Experts of a small language model: width 256, 64 experts in each of 13 layers.
Below are experts of layer 10 (counted from 0) of a mixture-of-experts language model. Rows are named router (the router's row for the expert) and show model dimensions 128-255. Each number is 128 + 24 x the weight over its row's rms, rounded and kept within 0 to 255. Numbers have three digits each.
After each expert's rows: "gets" lists some tokens that make up at least twice as much of what it gets as of all text. This comes from a sample of Wikipedia text that the model never trained on. Tokens count by the router's weight.

# expert 23
router:110144115153141112088153138099132152102111091134111104122167131151163127137132065135186143161128107141100151112136140151105128066106123121119091110117127094089129110141144134152108099135121088131101136154108103124123090130138166117170133111123130084150159158160151164113119106093123166152155130100108104110102132144142103119132131127120131146137129153132107122134074122126128174127130
gets: ".", "==", "-", "===", " |", ":"

# expert 42
router:076103121121150143102147112126121143079147123180115123137159164108148142136108140119148135141121110126107175066133108133120130109098117114180125105137126107115105155163162142140133119151152057095128142142129117156161116118146152129175145115129148075109121150164114117103130094118128141114078114129096132103133104156150073136127121126119155122178154157142114123167137111132147156143119
gets: " New", " United", " States", " South", " National", " North"

# expert 10
router:112126133131188142111183142129134108094132139169147131125164149192131142116125097092168093117117132096099143091103163186135147106100078077125101147128121097088124118168127125109146094160168112113131109120125128167139111151107133157121143100108134128113131125139100116142145116128131145162146123100140084150160082126113134105165165123137153131156164149132120104124097124125121181144079
gets: "\n", " he", ")", " He", "\"", " she"

# expert 40
router:142139151146121081078161118110135108135092139147179115139173145160136134138103106120163120141137131178134128114132120149126132062113072116145112151136128112128134095168137126094119092156166094110127110135149115140138133162115127145129126117128110147083114127112134171103116151087151141180128082139166123114118106131162144079122120111149123139112129149160082116145138155105108147168146
gets: " ", " —", "3", " –", " —;", " +"

# expert 5
router:106149129155155136092136158128138156086130112133115097123158125157153121125095107132181138169136099145124136086123178167144142070106124139146103088151105098091069145158114128120131128124141071115144149156138129165119113141103169101163105121109139133178134146136110162119118143118113153120112128099106079121122127123130112099149120125157151133141153138130093134158123128119124177116106
gets: ".", ",", ":", ").", ";", "),"

# expert 17
router:123096158119135139129137123134152091087116110132176110135150122112134142143100101104178111146118145126124157146068143152124153105093127132149097097143088118085120137168120143146164121116138076098158116099129122139111144127113196155133148110090120112111146152153156114100112110139118136183114117142087131123088102087149141123111115090106146166092137153143112120172135142114106186135127
gets: " |", "|", " ", " %", " Team", " Party"

# expert 7
router:129153135132186114086116119097096171125161164168154103143157115116150151141100139101176143144100122099119197088150151153126122130120129148117129138159129104129143163150133158087093118143128080126107161153138139177119100121118113127145134089143139118134153121145142132101150159127114102117083132107104105125092097119171118098130117106123121169159145179109097115138117132111086126116077
gets: "o", "i", "a", "ro", "e", "ra"

# expert 37
router:109096118135203120104129136149117120100132093128131097134177155123193148139109100118131118133124111113125157105135165149124144059093131118128130138151135103139163167131125131111122119152152040142119132176129110148147084157146142130148111114090142105166107158144113115082135128114127139153159123131098115118102097090154125113137103125121150169135120143118131148140153113092118165127141
gets: ",", ".", ":", "-", " John", " by"

# expert 50
router:105108135140160100131152116120128126111077146150132097107135143149159177075124130138174117103127161159150165104144156129164148099092133138123129124130161112129106130155138145098166101136158110125090121133120131139131106141165089147108109102110137097116150137140148127101117127126159117162111114115114092116155086132143106129157137093116139167140137119133096084127113119126135151102138
gets: " ", "1", "9", "2", "7", "8"

# expert 33
router:117161097141132129112109111156126180140153132129137093146144130161182150116123126097141117166137123115128143095129111146132125051105120094152106114109130112101114114164105132110137130154166039141119107133115151137162069120180111130133141135135131117143154149166128119060134163109119151148117127132114112101112133139150128098130098138140117162147146133119122125176123132138128165130080
gets: " |", "|", ";", " —;", ":", " /"

# expert 45
router:138110126155195128152153125132138131105148149184140089109142121142136147116088141130159120150148110145085146113130107131101145096095129106133141073157100138112146103158177175142130090167146078133111180136090084186151107164152082124133131116132150118129124160175115163101128153092129206150117127120120128114137084147158104093122106094148107161127134122131116127110140147162174159125118
gets: "2", "é", "á", "j", "est", "í"

# expert 53
router:100116110144154131127172096142122130076126113160178133087155124125203139116086136086205143142152145140143131120115181147133141092137095099120107164110132118138141111138140123102108118121141065116154127133117108154143126133102141122107101138121093102114156134155110133087113133120115123174101115085122113139114096147156085126125078116115117109116120173124120123119146151130113141130130
gets: " that", " which", " it", " It", " this", " one"

# expert 2
router:130071120142193153108145102108124147106147127124169095140145129099123130128076081119168095120122129132120171082121158122157150074108100105101115112162160127125096111166126171144118136147159065156128121148137126146142119131153098141138119092105161132104161167167136160104101148081134145132098121093127162141122130134121136120167113091118113145100149152124135129134147137139150147115122
gets: " the", " The", "The", "s", "=", "the"

# expert 26
router:083120141154135121088101123140110167087144109144110125129168156133128151127100137150212121138113092132141146102102114151145134075089131143165130131136114125117096107152115140165109093117150116107118114155151121132097100124140136117116108120122107097096161117152081117106120165078124182140152108168109160094114102157175106110118134138129119179133103156138095123146121135142181183147152
gets: " ", "0", "3", "5", "4", "6"

# expert 20
router:072111148135160149091141125119126141115145078137150086135152142153137139121151117119156120130127114138125151101094120133124143138123140116158125130139092106116142107120136127106129097114144122141138099102129139119102136120131133144136118078100133125129102133135135140100137147103133136171121147100146116120091076165151114106108180138157097160138118127109136119119170112147108142109125
gets: "or", "ad", "at", "it", "ab", "ant"

# expert 61
router:140110168133190144119129150140131147128137172155144089111174141152100131116101099135217143110115128115141145098167093132117146093111119154085117137119116102122123140166130144122130149145139098133139132163115165162137115133134116137158124125122124129136120117167123160113125133079123167183129141139123119124088057141145124120118096138155142187128160129169139131128139152133123163151147
gets: " ", " \"", "_", " $", " (", "\\"

# expert 35
router:093095094133127120112163125129142145064108112114178096136139136149159141131116084093168138160102132140143159085151149144141128036129112113119104123133127138113142133170134143131169118167121144126114147144123132142139122113105122127140118153133122149134121128125158142110133143089108171113131114134156094107113040165148127080130136139120091128134185179160128147164102130128142107152128
gets: " B", " D", " K", " M", " P", " C"

# expert 6
router:111077112142161147114121178132137171102126088148135107119139151141139133120092122112176098161112127157119178092107111122135180114108127125124113136134108120088093131143156129140140125096127100164120159119118121158166111153160119121120133121097097118083112107157131133086163154067149136131141103151127152137134082128126135095133102119140078130163152164142134114123132129117116177108142
gets: "0", "5", "6", "8", "3", "7"

# expert 51
router:097156135181162091140130119130107164121109139130140103116141136149157144157084109108182154168118136144116144099144156151139148068103114134138089097136130082118099164138118141152089113145127075091100109123159116136126124122096138164122151119134111129124119127171133184133125131135108166164152126161139067129090106135206097126144141135154156170131147126148118169152147097141132170100112
gets: " and", " was", " is", " as", ",", " with"

# expert 0
router:116108121146125109101111168083089140132126132155105135104114126110168142097088115147182110149129140135114156118121155145132137074108128122144142135155143125118107128104115153100147108147127073137125149129135165130085092113139142100111109123123124073101105147136132135141143126115146169177147087122084136139123105195131112122138139074086138188143123161114104151129137129109128154099082
gets: " |", "-", ":", "|", ";", " •"

# expert 29
router:146094121129149105120118153129084104105137059123173117122169120099137139123126122145190136151124121188151132116142174152118111056128128115125101104107124126143132124148142127105143154135136110160093123136156093126143160124133137123145139137096145120166119138151096140148077123096140146132116124131114110151081085146162098094125142082097126150108145118138117149156153135158120141118134
gets: "1", "0", " ", "\n", " (", "9"

# expert 39
router:084119138150147093139138141139134155085095125121146143104147140140130143108121137102171093120084119158129153128114146134139131073086104110149123096148073115108137144175132151120148168149164092121131118130169148139122118111097125127157141088121128116142110155144164154093109154109078173156147150120135145090155095132151141123132143106165077151143144143149114161145157109146112162129104
gets: " ", " an", " the", " on", " An", "3"

# expert 56
router:116119136114160084140158144126142116086144161157154106120154161135154154137112098137149121166116110120146145094087163112149124099084115105141092117158100135138125130136114116125144123097135122128111120163119128152134102114146153109146104135114120129120154104130106146093150103120142135158133137132130127065134068126161134099164122118101114154106143142182110108180137129138129124144119
gets: " F", "B", " W", "L", "D", "C"

# expert 8
router:097117104116171161122132115149156134098150104156166082107169147155168155106124122119146098150102102128088158104132148138132151114092119087132126136136162103129107138139165153115127116110128074129074125141104117154132111113168110133133165087152089119088119131179135143077114112078113184168137085119100098131148103121161125113178080087122104148119121104135108102160119126098123132135095
gets: "1", "0", "8", "9", "2", "7"

# expert 11
router:082128126127149152113117116135112138100103164131125142105148151104124137117142103121203151134093155140129153114119141157160125067086134146142125157144112110108137137124120161106115125111111070106101146163118149125153083166137104150152140158143135130136138155138141112131156135091137138147106097119128112106139075147121089093134115151121142179137123142111101103123136164116132160138079
gets: "\n", "-", "′", "″", "°", ":"

# expert 34
router:128110139134136128136155100120125133067148120125102135142170136143138131154105155094135096135131126117115117097124157166156150081127119124124140103128087086112118149131135111076123100144134141134149116127082094116129092142162138104154079090163101139139140148163136158114176132105138127137121081126126116141132106118143133097151159075118119161123150135136137112138155148141153142105111
gets: "-", "–", " ", "9", " \"", "/"

# expert 21
router:116107118116127135123148158140113184073159099155157088125146104136169150113119077096176109142131122129118147103124171121125136081083112120164100116152134120096116136165131150119123125164128047150089101135122113154097126164158159130170144124133117143115127142129165145138160114120144134152139122127088128118125102129199128089180115108134103113129135146146150119135145108118143155160116
gets: " of", "ed", "ing", " on", " made", " known"

# expert 41
router:119122119133160136146092143182149150122134155124144170110125133096106148133111078128171114184156090154136125101134161149129113047106113119133120111143089163098121116155135127143130115104153117130115117129139127146175141131105156106113112153140115135104161123125150125093123131132134141175086136121132111129093079163165103060128135083097129168127151141098133145135145139132110144118120
gets: " (", " ", "–", "(", " [", "^{"

# expert 9
router:146101137109131125104139135091123108087183118147113115113153151128183162094118105105176118190098108141142147095093149145146147114082138112105098123132121137124153169169107137145147124129151072158126114154157156118151111092138142129162116133152152126085156166134138148120156149124135174158105108082142127124114089118140126079149120149136102151166161126115124152112112138127114140165130
gets: ")", " m", "%", " km", "0", "a"

# expert 52
router:080143102126125170095161117127135136105150113150139074089139120137141141118127081106155137161133123134111173109148164114161134055133069117113109133162127134122127114184115155124138097141171062149135133120153121135083145100157149130145112090061137132144158137173138150120117155100157129154159115130122154126126113131139137144159110099114135190123177174113136109141111120097115152104114
gets: ",", "\n", " that", " where", " the", " of"

# expert 38
router:085121149152139106109162135137110156117130119166102085107149115148114146130120107114151131190114145124156112111111122138119155060078084107132107131126122132129076108154105153151105128137143099120116124136135119132135128158132133146124179115131121110105114188157132152069139151105117117140140123133131106094126078116116156099147132099138115153156141118120154135152153153120129141108107
gets: "1", "2", "3", "5", "4", "0"

# expert 14
router:101098137143161110107140163133123132078131141140161123140140152152110127159096130093199086133118118141119134080100150132152152112144133142158139141160106124129151143133147113136158079158101122098143152126103140155133117115103120117114120099110138123113126132147132149102154109136119140123138123114114119129138077124146081123130141115126108125120147198142132155146161155127133158114114
gets: "1", "2", "3", "4", "9", "5"

# expert 57
router:102129098152207098139140132153147169114117075182160126119145142112146105102114100130134090149097108137125162093149163127127125069119102099105087140155104127076115106150142145141137100150159067114122128155136121115160107122146171132169161102136125116142130142168124134077107148091146143169110143102111104116114135146137106110148130116148156171141127122106094155162161140144109155106103
gets: ",", " |", "|", ":", " in", " and"

# expert 48
router:125088141156158098099132133105099169135125154155133072110155145133143100108115108132164127174159120131134135123072131161160129137138103093180105127107127114109145148144168138135121101142127097122122099115139115151117155157097126131156128119103120138138126137162126139113150133070171155150150072092129134132094088147162128085146144121115067152099121119141139128162147148156139120135131
gets: " ", " of", "ow", "un", "ip", "ap"

# expert 1
router:110114118137146121107141165120135141140112117129143124106146124109111141141146121112188149170103143187149149133121162142140130081094103096153096153134131112094162143158125162111120089169154095135118128154073126135141090154152116134144147127115156120066166156129130134144097136120115137158109103115111099136145093106115109086180089109124139156100134148137183120151124145139134151128123
gets: "\n", "==", " =", "===", " ==", " ==="

# expert 30
router:103101126128141144134120182085094155109159120118172115094133098160171123145107148128164171142108148142131130090123194162147153108108148129087113122152108106134121105117131131159141101128152106089109142116153152151108103132135111152134132093129118145144127140136134113092118136096131150152089109157117125122112087131185109127124125128101083153117141135112156142131133105179140154131114
gets: "9", "0", "8", "2", "7", "it"

# expert 47
router:104137140143168148158124130087073119127133095149107093108140126149148164137102121144144096169126138143116134086097142170092151109092101108150138106165163116094161094169113168143121128141134091137122092136099117179143130132131150130137143114139138115128167159152129115068131163083133138171125100135134121127130102151163124113172127076113109125132165137129127120126127120098128150117102
gets: " |", "el", "ol", "ar", "an", "u"

# expert 60
router:073117134160126127124145132101123132082143156127159100125137194155129139129141145079195103145106148159159134118149126153135143092150082123106105100115113100133119085187204140110149097127131152129136151130120134150144104140133119131140130109134181128117170148167129157103153155077142151148067130141102110108115103115129116095134142095134109144123113121129127137128159105121133118106130
gets: " \"", "-", " In", " in", "In", "/"

# expert 28
router:092107125161136140116138135109120159117147114182128129111169159129161128131111130140164159154142141144124112126138131145150103032148086106164141139132148116133121134191137155146114118122122085137117126109143142126142116111117137119147149137107120129152119119145085135115132148120109120119090087168109131137140087104141136118099104104110057135163129104136127159167111118121140152149145
gets: " |", "|", "N", " /", "See", " a"

# expert 27
router:105108139150140148125177140118114150090171127168136121131120157118138118141108120108132112180145108114151157108134135173107125107112093101137120124118124149093117108154170161145129115134139079112131136107090137114162141160121164097161135130111127111100162136114124123073104142143117165144126158141115131106146105147161108110148129125080120157139128110136104147139117159171136159139123
gets: " the", " League", " in", " World", " first", " Cup"

# expert 62
router:105155126124152117140109112158103137087117128190121111104174125108151196135121128132156105156144123119122184115105148154090131101101132094146130114128152091118137154172135111091169144143124083138125131127123150147116150139158128127131117122105108137105136128119117132093135114113120140134117125136143151114098096107159082119146116114088143138183163112166089158152119144125158191158093
gets: " ", "2", "1", "3", "4", "5"

# expert 22
router:080126128160179131121152113110135127056101109129115070128165130129177132160109102103178112145123129136119164109109157123149145090139112106146097108134108107107157106164143136123139082148135068096116117131119142104139147121143140126158142106131129095148143127135131131115149152118120141152150154104113132132124127134219107064169148118153074155125146147129106153143131139118123132124096
gets: " of", " in", " to", " for", " by", " on"

# expert 19
router:115120117116152153117122133150120137116115124138149104113178133125146140138102113145167121159163129118141130062117173165130120077099102083134135095179132122117121163130118154141119120114183036118148141126143120138139105171131143154110145121155114119140119144148145143081132140096117134151094087114115148109114105137180104107148115114126136166134137102108089161125133128119142183132091
gets: ")", "%", ";", "\"", "3", "6"

# expert 63
router:128065144116148130119141132142086162084163131160126107145166147121185140140111121094206095134118101147155139110113134138149121101093147123131105108138113095103126120174115083125147115124181046132120116135129097149135116119114187126156156100121125110090153163106150134088189142133143126142113102101123093120132101160145105123129087129090137123130139145098134126129093161148149137119104
gets: " a", " new", " A", " high", " small", " this"

# expert 32
router:126125118132167084119153126113134143107106149181128103121121108117170151128116089085210122143119146171144108105113169106158148057147137118151147135125096126089132157144160118136154094157131090129133136146130105149118126127122120129107154157125102121105106103109141144102155125142153170160134110137118098123099083144184105112122144134065132156151136133111118142157148130131128147109115
gets: " had", " have", " not", " all", " also", " more"

# expert 46
router:092139116148133138106138158144121174125106126139163134103148143122152151141100141105140111137117106173137174111124164168119138103126101134148121162106131144115099117136124166145134135165149109113128119102143149141140081107107147171119133133120121114056177117140151151115162102092134186138109072101131136129141085133184123123145125075109083145110120104127121112161135127145135178139094
gets: " I", " U", " A", " N", " Y", " O"

# expert 55
router:128126145109212120142131122109131159097130108132166138153174149106150137123109086120173125169089108134132143094119132159147137110123119097116127125129077113094122129132143129123180127166126103101144132090123157142141116159153156125110145129098149108097121176148096138120141143107164149172092138135154097123115101139160107106141113126100140157130155124137128118144157158142136143108121
gets: "1", "2", "0", "3", "4", "5"

# expert 24
router:096136117107169131106128110140131157102145139125150124145095118132143158131062149098127144144102098161122156117145135172159134050139122146093098110174152097117120112148175148107127129126149139152099150119140169122144130181117130157134148130119152113110155156124126120108119150141091137140136146102132130096118049140175096103143155102096103140152149130132118141125130102139168141104117
gets: " S", " St", " Al", " T", " E", " Mar"

# expert 44
router:135106130178177141128156125119141142127114151135126123163140124149146111153115059137135129123112159130150118089129152141146144086055117135120096137107094123085151117135123167123104093117175105107138126160150102144118155113179119104126137174135086115106160135166122149141127104112128140137102123138107083111131101120147112136158142094095092139143164149146125094167110142162134149114111
gets: "'", " his", "s", "th", " her", "b"

# expert 13
router:140135115154177123152153131109148155103098090175119102124156134135155178106128125128144109161114084159158143070123130170137127121101123091128127128145130124129114121113142156098141116118170059104100132139108097134141132154120123141103134083146113114091122124135133147133118158096160145159124104152147102136143086112185109120141147126087141166143138149141106135164129131097114188126106
gets: ")", ",", " to", " also", " he", " who"

# expert 49
router:126155098156159111119177113118134157126107098119106078141147143133150147164122134119161104181154138148117148065096137129133148050096113097148115090122140116100109104149093138072140138135163120101162132185145159124122151128131161135167118121108145088142127136123113140095095127122137134141125079104111132154137081097144108090108108130109128152135171134124132176170113149140159129144127
gets: " V", " l", " de", " v", " p", " g"